config = dict(
    d_model=224,
    n_experts=96,
    experts_per_token=4,
    groups_per_token=2,
    lr_router=0.000907,
    vocab_size=5244,
    tie_embeddings=False,
    beta1=0.9,
    train_tokens=442500000,
    steps=3377,
)
Below are experts of layer 11 (counted from 0) of a mixture-of-experts language model. Rows are named router (the router's row for the expert), up (a neuron's input weights, with its number), down (a neuron's output weights, with its number) and show model dimensions 0-223. Each number is 128 + 24 x the weight over its row's rms, rounded and kept within 0 to 255. Numbers have three digits each.
Before each expert's rows: "gets" lists some tokens that make up at least twice as much of what it gets as of all text. This comes from a sample of Wikipedia text that the model never trained on. Tokens count by the router's weight.

# expert 28
gets: " s", " g", " d", " f", " l", "d"
router:153148138181113157089134126132136111148151108166103138131127136089144140102141118151119103131165112174157102123110093129154100151131185136082140127127132203130080169139139115113129113156141139119090108183150125117130124131127127103167135119163106109152125099162180109078113137134124172099135105156107097127131112128159128120155117096143073166094126150106142157164138112156106175117134098150141150119149107152139120111117104158138158105159143086128139132115132131118155115159137095136095092107127134133140116155096133133138116123122143133121170125124150167105159166094123111053128138171123141080110107124100148097095162132096110128123111087119134143128128116132115148136158
up0:125137157135146178131143210103137119124095159137126116128146131136124150068136082099145167161146054159116120102107098125117133170106117137100105124179120150161090118109118162102133155098167128161127127121112135104079103127128119101210112115110133100110148132128095132190104165109135100118127090143155117157138143155147148121161121150145151130156115129126125117155141099138152138145103148125132141147176160119115156123151118142132179124154123116173110105128149091154095130095130138126135099154129149136125129131113098141148112141152116137140152127118128130143097121145122083105136072139124116133100124133138122135114131156095108058138168112103137176158129132129123129106126
down0:136079142130119109111100141135111132147140154143108099144139135103110145117132124137124141173108112141085137138068149121148075141117171139057189165139133150162120123128129089141089155139120145143147166094100133135159108114145108177131189089092110101124101129138133131085114132119110109147100083128129188102103161105114132152154115150138120132168139120103119084106112113139136155124131117143131122120151154131156141132153119130133161124170155101154164110136114081093110086098117102105153147191119134143111181155144140150144149160110131129110105130172129159128126113119127101140149133106085141115117108095131099112127131113159127099116165129139158148138117107162138137104083
up1:128146130156118135107147119090160141128135137176168099130111187104129146130144148163158112114125114139109095117156060119169091122105117163158114114180123107150109147128121153128155124101097075108123131141146128124128075137101125111142124115139120146087134133118133154156163132139125099131157129105140089132092112106124160132137151095103100126134149120187158096159123102116143126122117111128111159105120097111116153090111080144139217115149176143110108117163129109106151119155124115095141138121137181145101117138128125123106119092091183099096144121146119117129090173138079116125134117135120151106145163147101117132113138161134149119142170102156132113113153163150094142136141
down1:081100145130113121149100112081118110155114133167133164109132164122125108107102142166119143106145137098067140115120137087142162127130152149116131165106109130086077148124127135130169124148146116113138105148106130094115095143127119135110090124156114097128120136132122183182130146128101123140125124131082153118120065141115128131151162153097119139149140150127115186174113164096123152184110143159146124116118107163141158113126103156118141147139108118127137098126145116091153159139174144092116147138146145160088129126159104155093151138160134113164103131109148107150104143138081090144110097162113097100092108142147154095143141077145142147168156123123159094115128134159141130100100
up2:129142152098109126148145110110177155115158115078159145079147170121124094105138167162067123123150120165142108107090137129139167136160108108130133145130120171136115162108146149153138161101160133127126143134111134114111111131086146133154111147146151121133109093133172154133111172131135130119141139156124101115124156120156137094141127155056113138132128158139139124121125104127145147134122123170102142139119126123102088143142139139114146120111203129121111117123102116106109203111148133096156089117106162137120144143120124154127134112129119159078122080142139097107118115151089143082157161111077172133109127125113103143112101133116171143078187139131104131101108110080119107135137
down2:114139148113111183137143138137175117122132150128111166133085119146125129115086124133080165109109108162151113120087133085142122109108145132147108120093095109155137105088106111094167121082164147125140136140114170130089083071145144146137131101147157132146101147097103144126123145140163126164144140131100079099113142171147121154132137137125139119136132123135118119150133121133176161109139118191188130193118093147098139141132112155128117127094117133103126118146134168152135158067128122153122091147107095091139116115160100165120125078127131185136160098112105166134114127141111154098146132148157146127114130133111158134125133102124105148109146141116128124153137069131131108105091
up3:119129121084123118099096132150136161136143093154101117148134113145094126111138170178122129156112170122138138092149141085142133112117125154175104137147109159142168158134146156145100099109149123152130096145134116140118160101132100125159119120134128180086130092146121126114121114111124138128083147132152145129138148112105147167151146113083107124130133147158120124119138124142117053103114153115175133092086150154125134099089104162122096162126094138126113161113117142100131151141124126136112165145106112114172132107124122123134129123191130123116129169142148100115164106120079122075162159146126134110149111097145101113143163188111157120128172109121105120103111132090138143164204
down3:109111126062110127158149135134150144127167137092165131127110106153123080096143114133158143140124098123149164137145159095125157088111114139148155152095115118116109112115133130114157176146108126116136179098134101111128113134123128108105140141121135086103135168165123116158135146098141114106138106091145106125124081103148109120100157102137111150139126101160100120097121136146141146134139129174094192129114123052145098181125077136131101068119159162156107120105161138098128121125106116156172161163097101130118129157173152149120172130133115130099127161137102119180136091077107128124125114116138105124133121117126146121146139118102127108103157124149138138124136187124120119169102
up4:139106131182091104071140132130137125132122125124161118083141158167144157120147156129064161143112171149152161154136128133094130121111138145112090122139104193143123124121126115131095145142083130110111128099098118129114111100111115147105160098089087113106171132138109142098117156123176141138160155115146140151170137128092114132156145123123115153123098150091120126158158123163143150095092070100125123088158148096117145173156112154136140118131114115134131107098135130123165161133105137122118138144132162144155188104119100149101092086119123107122124116122129117145171089140117152116137170090150118158115105098131119134089175114139143099113118156082101147123138142143122102167139
down4:164143146114152151148105111131086114134121137092107114156169086144105118142124165079146148118141142104143136154096134157151137113117139142089132111115131104144155139088151154113097061115117092133136145109124163097108129182165114120113147150186110130093105144155142131131137134116137155176114117143116116136102114121098147112130112135151115116134159132133106109135135141174106147116118079098091075113159167134128143127093134112179161098139180134155150119123101111102152125119124105132143125129149121141144145128181139129127126152132130101131117127126104113107151112155161104185173103150162172177130169152124126103169095077119120113108126112113096138107120126141081113085086
up5:142143089155153136136127158155131082128125156110125103095106074122071136136154096114129157137144119144126131128130125159135049143158171135141147135171111134077131144138125116119123146102142105133130131157117146144117118127134123108143147070137074163079142137129136123158112095133117162145106132123148132136162110156153120120105118128114139122132135132162132105099106105107153145145074139125123153143099212084169136100129100131141130127156129128122138127114154099184106095088080103141140089103163118098090099069113105129085082106092146165130144110110113170132117124134128108137131147137149125140184098135131110135124111130154123130131158121135144167094109150115118138136142
down5:122129110098155154136137152142094114128105152117138159154126129148103094098143145084140105104147146126131120103133092108130104116087148133135136137171129105145189161118149113133130126070141135138114160129136186140115119127162110132141113131128176126109115127172117135150122086115169168185073153101122099148147126139137134135142133138094124143171144104171121120140172095084107124093102110113103131097058172122160161147140139125134143129103108158110108125159123185130119139120107122128114097145154115091150102143169172127100145112112099109092141112159134108124134150146111143145106126106119109073153133121123150165122122145139107128150152151108097144045134118122158122127131
up6:122119126146146091104132119138094152120162100132176153133160098185148123115120150155130151157159124125137090115148131077115162125120123139127159181103154117095112143132133086109136111107133164102100140130153111132132120091122171149121186100125152145123108115147156155123129148169131151101097111134151109120153153104097128096178122154114166143127139159108106123111167151142138130153075145124149155112107119081166089167136094156148143110106164091076122093114121157135132182110112162141093085117130145114090173142133120119123153085114138166107130098119122098118123116144134126100101119113114110106079130148097150155138152142097114139117128123119104121146095161117147114168152
down6:124145151124155142136100122155140125117152151121142107112092124125106117147077149177132082125086105108140132146133145172128151110142115150131104197127101098120119166116154148110124069127100167116120157161130164082107121111161159114113109094155120104115081134093104123121145123107114131127122127116124096144128111168102122136115159097129116112127168144145145099149165166151174189139104092169146152182127131145107131150171122145141140130147145115142146115121113115154108107113140122137140105101097137077130106120149153150153122116059102127080155110135132089103109096113121122103134141076120134171131149157085105089119119116134108108146156161096147140139140148157117110128153
up7:129103095128106136083078112133168146143149131141129104082134179122159165113126110142118099096157143115129124141166138079152137112162127128121102130167131127084096139157135146115170114129134118144142144117110106118141146126122120102142115152113153126148146107120179174140135122132106149085154098132158148083105103148142086125120122127155086159085137118112124138146136141074099138117129136193106072128148115151125113094126138117137170141141149116140121131134088140114137099137140119127092129139125109097148147129131098116142119152142130144130145120121155167130135149074131143127186132124130164091056160102138124114089170106132093102185088084094154133139085138111123155116128
down7:148114155140162148113100128095113137119133165130159111150087126117130108130117183103168144128120125139117119095122174141150125124105155107098143109067107122135169138108140152144140152130099103122145153104111144117106149113147136110106164161171150065134148141119113077119148134105130154174139125110152157134123101136136130138103100107110085107098167129090110106132167137086110134098103128154101102136119167198123105123135160176108108137090094130148145090132197131151151165154129165138168158115147107107171144132163151077126120125123129079157105131127116129154112152137145179128124133125120150115120106094159153093121117125107129084132129126110147139141124092130125107119104
up8:156137180128119159162152119100141083140120094109092144141151144126124082152130109112114127118162128123094120137114133174143112184154142106153172139164168135110149117117103074139123126117102135099159125147114128160147170133116144082150107097121130128093154134116170100122102153143122099130115097076181114093131127158114115097095083090137106142160118132107162157116106111087147110141130143180118131135168143127124123153128159105119117098123138127127140115133124132129132106121116093096157103145141111137095088111126126128127110128131140195155158084131118154082109102152102123116131133155134084119118140093142109129146126135156157111126188100127147185125120134158161152113171
down8:165138152140117105166157141138139079111123138158163143160117109142113126147156139093131099108152127123132148151109162117101166097075135118141132143158147075136153113026132098129136111136106165132162128127105143087089110131144158115129138115123139128116135111151080092121139111117096125139099124126149155133137132081088126151083124115134131124147101110191137097109113127120138124143112126154127103114143142150119164134109137093097161136140136126139115142154128144160126136120132104130196093147169103092109081117198107160104144127133135146140100135154111106138129118112165130123116161122112150137109156117130181164124121119146138073123152134092073154088147124138129118127120
up9:112133134114113144142164103120148136120124171138133172110150115128130125152117112156129119164167166159156149116148133083161140169108151106140118154107115127124106147114133100122163132121157146155156115135091112173128116109107126119196175132140174110102125134122143145136129157155143139098113089162124108116130160080145131086141118130105140126134149136080108146142150159152131126086122118159184152152127111075130074093085095159136122109120173161103095127138119107136111106133158123116114103135137154099083127120120109154128141140123133114103109126149115168134102120112136160059159144138108091162093138117151152118142130116085130119118127103124139174136100113091081121108190
down9:117076115096116146165135124118137139102169110077155139132125147114133106130097136148135099121121152158117102116131143133172082133153150125179115135085118122163138129119098127144137137134139164108166130119115149115090067115132138166187083111148163131130086112121114123088121102150140129104156117104127072130162112079080141114133115129119144119138165166142136131113092118128127199117149152160146139184086134134089076132120136128103119124114137127154110108097116145156100120116164132118153117135102125073105133103175121132114167106102146143107141137127108163132132102139115135131082129137089134187164111136144157131134163142119118116130122152081150161151130116163142142116125
up10:182096113117087140075139124151121123155162129108083133074123104115161173141157109111094115114155110169126120120115143170111158123155121130092119137134154148110109154135153096149175141152107138153069107093115129128173111133136112095146142119151093128107141138108100129115152156141151136153145132171127114171114107164120107167115119113095088117129097125098121140113100109156107150119083139158159119125154134157115093163102150095126149116107126129137120142172107113080107106103068104115137152143122098140155118132127132164131097128135126137121149087104135121159176135130095149157111143144149123097106118163117129147120092154158134118118126104074146157165152119106122171169120
down10:120107116120138143192098133164144081147131139101133141130143126112156106117097158090137175085159092134096105099121130155139146134130077133096099147127152164101155087152122104107142154134083164152158168127150115118156109152122125125103116163144131107125114149112134130123101112126126107092119106174115131168173151147164110126125103140123135127102114107110123142127092111127146150122155104155106133135086153171140138134131172101123118144154103090140129130140152114132186125159142099134161108106141120119156148107089088089102168121118150122068142124121140087100134126138119116135127150110136137102092139106149134214105157158150159062126152125132126097147161124130137145135128
up11:183129111146135156111144114127084155106123101102156161142169171116132125135102122117154097138127149144141157128094127147122183126106157145079205128133104137148118167138115115120132111119130119128132105171121142140117151092111103148147110107163119151147127141098128120123157134144152141115152124192116106124143073123141131135102120157053119145056128132102122122139078153156113117148126132118159152124122115137172156119138148116149125117130129120159134108135104144067155137134137133170172131106112150143126111137115115156132089110112113167096093157121135136135145112185094130106128156096127128083135151105088113096115107073111096142107143113139112152115165137083146132140129
down11:138174136123119163120149162135087158120163125125160154129115104129171098150131143177134120142182059114131127118141149121111094140122102123126118151153120126117185166124108138187116140126117123113098123149123116127130105154098138102118130125142082180156109142159120128181164099156131133140100149128108138154130113138053121154108121134123195140122128110067122096147099128121140146100131117144113119136112079140135082163150160126125143124133144114136128120127074110101120141169129134164133133157108102076138145109138117131158105158147107112174144078123067132124078104102126146134106134118106134123111114134125114132134097102128140142092132112117106109136158135087106167116143
up12:136108110134089140067141190084128114121082117159118176156146091151141077104169094077163142159157145097154130139150135124059116114142139133055120108163114144124157122130112142121106134120151158125092100114135123152159108115142119127140124109102134143171124109126153135091098105125104134157138115146103149155159089153145134083104116131110149114163107132131160117131113119127118147143154119136145166112112110159117114094085109142133084158135119086117122148169118153106135162116146116182160140123112176141139146134117161161101092092098173114125135160131172133119147146112147122105163138131112094139124111166144133146158127136131112122134159110124106120134157142130112147100130
down12:113114117139171174100110123112116096091086134124172157113178110139129155086148096125081130173120140119133098168142095138115153119163090094136155142119095133123121093154130104127139126127168112145133101141143157102153124093165108139131127130108144114143110119110081114114146126136104148145101165135127130115094123158162177149138079131117158105173143116124089114142138089140122108113147121124136132152149098133131114117123133112085106102164131083121102089130082145143132150149126139161153131160135160111136105151156087119100158098115152095135106145147132131117132146110107130144106129116129123207112138135095138146098112149124149160136177080133138149123141167144159160061154
up13:109130121190126143148110132123118122154130117118118154085142131156103105143147119134103067113124136117137123129121063091129111157129154143145149115109112142103163161144156120173136154143183154105119120115130091080127154117118123127109119134136133104082152091107174091152127091137125156088148118114128088159125109136114114099140148085152141164112113122160123080144159110109093140180140150156133111132100147113142098147119123128130088173197149106146151154135161101126177149132133162132113067126134148167166180126091143134118122160157156074108136120150117130131103165111120128134135123117087134146106112104156101131128163116148131088147111123140121118164127126122100117124139
down13:083122123153106134179142118120126135172114088127150120094162159131137116106097109112145125121137106123154101092139134140128114135134092118181096153162130119090147104145130189155110112102137132119142120105144124110126098120093104160105116141123168084147155155152090108153157094158106102124132123157121114113133087160167124110151151099144112112125135151163092136164111115105125149161144106144120130140091087141128072144144181082107132162161127143176106123103148133128151169135166124118093122135140153071183157119152108128097115115145131097149127127126139085139112125139149128141147125100132108134145111173139091116148153144131148120126138135126151127076104142139093150055134